Experts of a small language model.
Size: 14 layers, vocabulary 16384, 37.3M parameters.
Experts: 80 experts in each of 13 layers, 32 SwiGLU neurons an expert.
Training: a variant of SOAP for the experts, 367M tokens, 5605 steps.
Below are experts of layer 6 (counted from 0) of a mixture-of-experts language model. Rows are named router (the router's row for the expert), gate (a neuron's input weights, with its number), up (a neuron's input weights, with its number) and show model dimensions 0-127. Each number is 128 + 32 x the weight over its row's rms, rounded and kept within 0 to 255. Numbers have three digits each.
After each expert's rows: a language model's description of what the expert responds to. This comes from a sample of Wikipedia text that the model never trained on.

# expert 26
router:132106141086121105112114115173120129146075182090143133127144113149098131117143079087103137122200143145164138076110141107070122164148149136179166167130163135158156172160051136157093149166127154146159130116137101190095098167113142155104142167122080155115154184146133077122129081092203115148141142120122095089105082103125090175163132146122120125095091175081058111130091134109065113139104
gate1:214089123157121095085064085154103128083189129136177131070135071131128124089099243143110177114118073139159083150060141086147181116124113127127100153171120118116114114090101148150127188127135150179142097127110146117163197064055181161120111171130155098148132189136114170083138163134157106135181119074121163121160180137139114140176135157138131119086169109151124117180105107111101094156099
up1:138061092122111162136132100113111160151114129088096109126133150108139098091123139099067108180142070160142088131070092132109093176095112095144128124179109138135158123122118135146079161139197127089135139078113104140114123120145134135120176150117112182137140110190138124145174161129151170121209128146092167146125098196201090140101093165127115116132068109102144085116093089137080163104094
It responds to: Pipe separators in wiki tables, especially inside header rows of stats abbreviations like MPG or Pos., plus semicolons in inline lists.

# expert 22
router:169101118106075070120120096089149100173159056098121137113090128067104168096112117123194159133097175169118175178095098128054153097099096141087150089156190161151159149105174099162162158114113140107136131179173166151182065161111094136142153076120162103102113094174087080095095113202136121137153174068127105129115084087098180146092147143184124148106122187123112130205118108103137208102195
gate0:103107187163111131177141090109180096095169132102078136192113182155109097151128159143103180167087137137171139139109190113105127119108117182115088112100076153097154140109130112154167143080160188145106111170187138145172113089106107125136182104107171157109132139124156108144182101136158184133125186141107148105143168113128162162158153162213070182128097127145115199115070120179146196113163
up0:111121136074118133180112207176187133121079117082127125104096128096116155089145096108160160135044169150151186150153058148130130109110128197096173157174166141095145118119094119104154101084138132128101132137091121143143135144173104113131136140171144157156175182161152089132189167150109161159140179099123132231128139124130167135150113153138060078084125131086064106113153089133103162101153
It responds to: The piece right after a lone capital letter that begins a name or word, such as T-ars-ylia, T-b-ilisi, and Z-og-by.

# expert 25
router:133170132162090100118122155138207145127099110156160074147102164156116136118109086155107190085139096138168136183140160095149096177097107137128093127165129112135084148110128061102131138175177120126113135119155152077138129123152180166187158152100078152101107152152223124133179159158121178138145092102157092096132168140140152146160102098066174121101160157118153107147103104082090179150072
gate1:155142148188179136155117127108172126131184172149133114095127178143097131106137124152109159155155124087116113202079097093154107166091103169052107141153159163157075148068113085091134175124060119098144140083134170099120084178158148112140109147111167105131119123160154185112149123153123189110164084103104103116141182107083116116142121069122130083087121146179112125187066129154084159146111
up1:150067154080143107125137126140154124150141131074073169101135111112147084132161141107126101109150079136110112170138139098134161084157112125116098074108147122103122142125111143126158107100160097144160185164126173135113122100078039162115113112233149110096116104101159013112159124157141129134161184152123154119099121143168140073168134181126100144174157085102156105149148159078142148121148
It responds to: Nouns in sports writing, such as League, team, club, season, game, York, County and midfielder, often after the or New.

# expert 30
router:175100129152074112112110106071158079184111119154142133143147050104093158100097136169079151095089160131145183118151165118108141109123121093097119124138147109125146146139125116124126160145112100111129171123069139139172124112129080123107179175174109215151121139100077120097136100110088075153177122140179080122090146086127143166083084167084173150093125180060139138181126182156131138072115
gate0:147139124173144133136091172176189114100101196155145122125109189118136079105155140060061135093125093152093140113192127127138098100105150098133113098126161137123111176150125100065163086110148100101197098106106151127068123131097138088095151124129139124105135107106158115094139225104077137157152097123157091136107053090150077098088141184131080155172134110075166217111089068127145146149125
up0:132107115132133126196169118139132138112141103133153126166113099083137155153153127147186121075146119164086123125089167143105149117175160088111133184113139097112133146094111171137161178158167104118100146128138125180138092177096189122128086071139126123145176151111157123180144094179163129154141098107125153139176088140066091055119087090129130130077106190092136161128132140173066143091152
It responds to: Pipe characters opening or separating table rows, plus some name fragments such as K-ore-an, Tri, Binomial, Synonyms.

# expert 50
router:082148190126130092136149184078074176184142135075128157133119081158132187122124103132118120147126129114128092166070171160123092157060117115120135123164111104124115182115178149140113130111113100147183160064158094067073070163107092152102117096137135154074154180085171101147111139113119209145122097106174115198055199125061140163049113097108139093120108111090118135157122078149076142092118
gate0:073106156164123083172128147109090187136098089102127167138191165129130142103142182126109108145113152121083084160186089138165100125136124155085110173105066086131110179130154080121122101077141158108166133139192124110101080146118136151116111096125111094126175128128149151131126111161142129135147114160096141192124146139133220165112122129129151108097063133132071152168087123058129162106071
up0:104133032137128090135142108123160106119162075121144190122103151127101067105097172130084088142112111118119141161157107072145099152166131184105122117105196106121140126099082093146166157149188053128099155185180121162126117118176147147156151173129067105148118122096079072165103109155119158097113119104174132161146089107120056092152166106174169043151097111119096149068201198116146148124163
It responds to: Country, nationality and state words ending a name, such as States after United, American, British, County, Africa.

# expert 16
router:131101131152140079078156124075130109118093169164147170085092185127153135121103090095045151116132153098124193075071136113167131194153148123101157098128177130120093194127165150132140115150090128203114134156110134114099157130126127074141139194107128145119088110134124124103088121054124100155085114158116130100100192114134097167076161101155143092146074132151159093159099070138161157147201
gate0:092141106145134092123107129097149097130063128098172080086136154157072106149172147103103154161131088118055092090173197152110104148117141104125101122144082120089138089151109157114188111110172100160138062179095195111119173133109153177123117179093167102161105069118129161128085163049116149140057096083145157132182215066167149136140154162144117159119109129166114081136143090103134160131138
up0:202126097094161172105135134080105124223084166126135102126095066068195129146133129154127128080096140099100108144068112117123116086100128048138139113110094152082128137134121129090140110112106106190109154124057122162113176111149124118141141130131096179208115105130116139127085120157110097129154108136168097101158124095162130135039140212161166042164127102167103110151079091088167149071119
It responds to: Word pieces inside non-English names, mostly Finnish, Dutch, Irish, and East Asian, like Puur-un-en and Oire-acht-as, plus country names such as China and Thailand.

# expert 21
router:087100079117083090127197158084126102130119150051141074098128082174186161139134109090162078081161121163169072175179126073122154104129088185149120125119166166099149128122154170193106139093157120138103157100131133118086097103162115075087175152151175094103137118087161124112120102099096204096098126128131067122120089125090128060196085172117099134136128099167090111155120127132111156185151
gate0:139084163062098189146113202088151087086121099140050101125152151173188133098104192174158160128172125190114196161174113073154141108143114157139113152137127102176076138159061131094170123095130085119114141064107124133108149170126164089112137160146080118136105104149120086116180177056135174124125144125178041133138117074144167098131121098136081104160152149177085127105127161188125117120191
up0:170126066116137096134113147205119161140169175102139166154148088109148102081126125152127090175144154157140096164120058125137165094079110169155083122122126099155140081150127107160165138138078091117217108097154085096091155139125089169164143178100160159149141143169126167125140129141066098102176165174148079162093130059133151111062118134082178160117091178114154147149114101139107095118128
It responds to: The y in thyroid after th, semicolons in discography release details, and odd letters in foreign or transliterated words.

# expert 61
router:083191161158146126132085107065094134163106078081116068106138116164120155106182083092098079157125159109114137098119189117099139146158132109156146116055134143123166129108121144131100172154115113160185178150133149200157100105095141137061140051134159048154138113062129111136167139161127082157162150110128091144118146108102193176109156098144072139122094093151158080116093081122113085140134
gate0:125158118132134180159159127114118150129096128127098149094080163115074132151070166134123140130177225115129158151140131149123150119114112107169135127143166134093113159165109091081141126090122134166118173142124135108163131094145074113122153066109103060129079156117114071169146158032130131131133176136105094149121133143111059097160133104120134088143165083148203150125135101135140151204117
up0:126114145160175155130086110158073135064076141133166094189151132157105134093218062121109127109150126098123149145162133092095128157126141085162192129101095184124141137170116108090128140201118187141079080174080151130151100124087096128084110159159133121115123127077108146119160164085107103071131126123139101068154124096105123130160092113135132106137134126100183117177078038103140134097127
It responds to: Digits and numbers after dashes, colons or pipes in measurement ranges, song durations and statistics tables, such as 10–40 cm, 3:53.

# expert 12
router:105104074163105130062105106179094183120088131081108064091131163159104132098105118102127111156092143110168130088137166109081173162102095068114102076111134157094102128140189093138098140111166139179148101117117091191117090143169131118079161122168117154148070090143099081105166105146161109162116179145146122120176072137112147076077121131136086187085105109094149152122159111133106083120181
gate5:184106075118141132132144137185080136120099178096116110095097155175070107148167153165162142115129167102165216127154109133139130110103115110123163162077186149094092136090104065138166126151149084118146124169169120131156076123088142122124118163164096087152131121134226084080116162093136115097144139160168127146118099144132147129151058127144152094153148176071137160135164163104145105126120
up5:138156147095189108133148170091088126062082056135157109114190100137128098153158097163162121134118146122158148125107132170102103128174089084134134175167143139101114153087169093159091092139127150172109154128121111068144136134088106072082140201135100136162127149095078129197132165090199053137157103140160101121131137132087116121153089133133131180095092142127111234028088170117114143102184
It responds to: Hyphens opening bulleted lines after a line break, such as "- Domain:" or "- Country:", plus table bars and ISBN hyphens.

# expert 13
router:155090133103145082077110087049154121158160091145082112119099083109139100078161141120110197126092121164140154154138132104119106126093133128136160067164200120173135131140194137112118122190118121141135145127146130137098170127120141075179115148097127140146154127132109086109071131092128137153112095074140110147113167142114104136072107084154085149168148173177148138148113157076098184141195
gate0:080090131176147118118108131108170075094133134113092098172126121135115167136107160148153185147170113167123148147182095145164096112192109073132151168096168121092171106094214119162112126134172137162062150166151178137107131096141136128126075114108139143157149149108105109145101176049138125145106047115084158125134095095129089112113081157136130117166148122120129166038103161135084201102149
up0:094135149158111120090129139119070082154141152169102158082123179091131144137139071165190102130122116115134154089136095048113072107161107136158132151140091096156116063121096090090159125096089167108149125208068156098160113145139116121146162131138115156173111133068142098124184167108122115111079154115071114156196135077136130171165123174121194136101120078154119106137147139119131134103124
It responds to: Syllables inside transliterated Turkic, Arabic, South Asian and African names, often after K, S or Kh, such as Uy-gh-ur, Ub-ah, Sz-ik-ra.

# expert 41
router:127104101120162133127178087087110158137130158110133200160152212183134090117108139122116160140147139115084129124093147061130168190140086145160137100081103139098084132183142196019076114162158086112135127166147138124160167139094151073164116152147151097150103126100138083121059102119145117133169081171061165102106133140171050076138059108131112114164126090107080134158124192169168116166147
gate0:144128093125154143129127137090188147094121145142170091129114112188115070107089140091132180114191089138097118191114179086192095123125103067135101059091139136112106094128122197117140131125117158129151141165096075128123099143152113109113072160146117124076143114028153118160110159110096118133127161072071088123103094147119145142116080159105127076111133102195187159126143116178090112104107
up0:120102147127145140149118128095132155205080118125086126144188103150099124151127128078158104141130151137121138108140131116165125150166061106112130153121169088045135128140108072124204092108066078064134109141185146179153190096167152128188103090115066132116157127148135112091074135156101121114096091096127110103137163095161129141172126100128155090100132131161116116151135148080142167184074
It responds to: Word pieces of Slavic, Polish, Ukrainian and other non-English names and places, e.g. Ole-h, Vo-iv-odeship, Vys-hn-y, Rud-olf.

# expert 60
router:183128154128108135088066107083148067145078145165142118124118127178153099132165097079114124149134080135141172139138145115109144109106084139117166090105115167136169154158126109117162145150156162163187152137133129123117092127123149108119190135086182070166141147134185095114102161110131098113114205133100132094148118149122136090083169127176103132130124085165151133115087145076131125171165
gate0:185092145150126123098118088151056093125130126101115156157076092128135112166133169104173089134149152098114160115120127098141088119151113130198116131146154147119137092176126177118163102137096189105078117105124078054152116093139188044119121135165152187174125118116093111054206141138105051098166111164144126159148144119133113129056104182133163118153150079146110085106205162172132106148109
up0:091090148161180188110188106144102150159118155127135101130142168143115167150118110218208160179123069132172089172179153088123108160085198081097185108134116119170116111132103110136173091102127109182163099142122167228133154159153115106130131152123153114104127100124155120157140150102106139132160091151086114090109122119099155080152109097160089153152096126077072126120155179127120134112099
It responds to: Single digits and short numbers after a decimal point, dash or bar in statistics and tables, such as .320, 8.2 million, 2–4.

# expert 57
router:116088137129093173129158185181119144099126193099102139170119101153045105110101094099173098121072140121134170118070083085215036187084142168160119131127095086088103174161078126165088118111105132187150130079115092075119092167119183172147082130173169145125150138106164150150124144135093178145102083128162130122106154134123127144111102177081110160149106121137094096133141097135082116165085
gate0:141145110166132142136162120158117197123138181105119144110145135192063111065127124170137111131163084170115151093125077044174119127105143166148160103160131125118141108134089112124186103117125161145137102060100143018104150157117087149109119089122144092164154123076120139085151088060109187158140135064114156104108157158156123121147125172100131129106158075105110155115118126130144105129075
up0:145101145166122110153063137153129151130196109153118169140193131167183128122103113067129083160184141128167142122114118099089081135102151106125151154105147150149111130084155130168139124108147109138082052153090125107173119074089112158140078114105151104110149107081135098118179182071164158122155070130074149110145146104105089149095063129173104124101225121128130143116093104142076101102085
It responds to: The word of after team, court or society names, as in Athletics of the American League, Court of Appeals, plus table pipes.

# expert 10
router:120099152122084105157135120177119121157142101101205147141152110106119104067163143084138127163146144114152166075167110202105166096138238123136094130112101110140140150137172176145094134104136176163114099060134132158130105142121142163065119114124166136142133113142102178163119148139137189116108135108136097148143146066126142145102094118170099145102129060115109166140156122140114115135078
gate5:149146138184088111148084151096136161107144116154157144114091108092133155113131155118095107155141093148103178095224131141160067161160134131086057124112126131146070124154117084151085123162165149110112104100098129162143085167091142133153109097119154074120092135112092117158139148125134174079207110140126127210077103110087205144090097154124177110146127159054098107211126157109115142108074
up5:092117111132178069163155155124100092210119136049111197140148095096195160107140152158131088144057081155139097128106143097148137069085128131096115093121155211111147106173117130140114151069131117124107127146101160123184135149134119205116107162097130052113095092091061143140110154158093163033130114107164145121130165179138107094150140142130136104143167103140118159125111183150125142184108
It responds to: Colons and dashes after infobox field names like Born:, Rank:, and Profession:, plus biography verbs such as won, appointed, and joined.

# expert 32
router:156167186086102141056176146085109135178113184136125114141149087096121069149122104102058136103127148117135162095101112123105143176119184128134118139130132152123153192165070185134110122139108148180122089089122182157101084132134141141097121094160140122067100182161136103165071120127177163140124091150149136111100115095050162120155087140157117157142102148103071074132080114134075098118096
gate1:179137138088130121122142173177139089072124196149130147121143089130093138089094132129150145092148102213115129153088116143114146184063145108123125143151137102107199160154131137069118129122088133136150020115123116096137135132137179137188151133170107113091145178167124145115149101188125089066107134123179149149154095071177156142152141123133092127120122116053139135097101160070150124163144
up1:151159122120125142124105111122108141140177177113114100139074115117186124135132167107075182167135116165125067101105135079135152159095172073045120102116138161132186166148142120135104163074161145109103084121170077163140127133120117117129120070151124142185135119132116153174118113149139096138129145098122105103095112168163093109143136176167188224133167104095160134103160175160098144129124
It responds to: Pipe separators inside table data rows, after names, places or years and before numbers, as in sports and election results.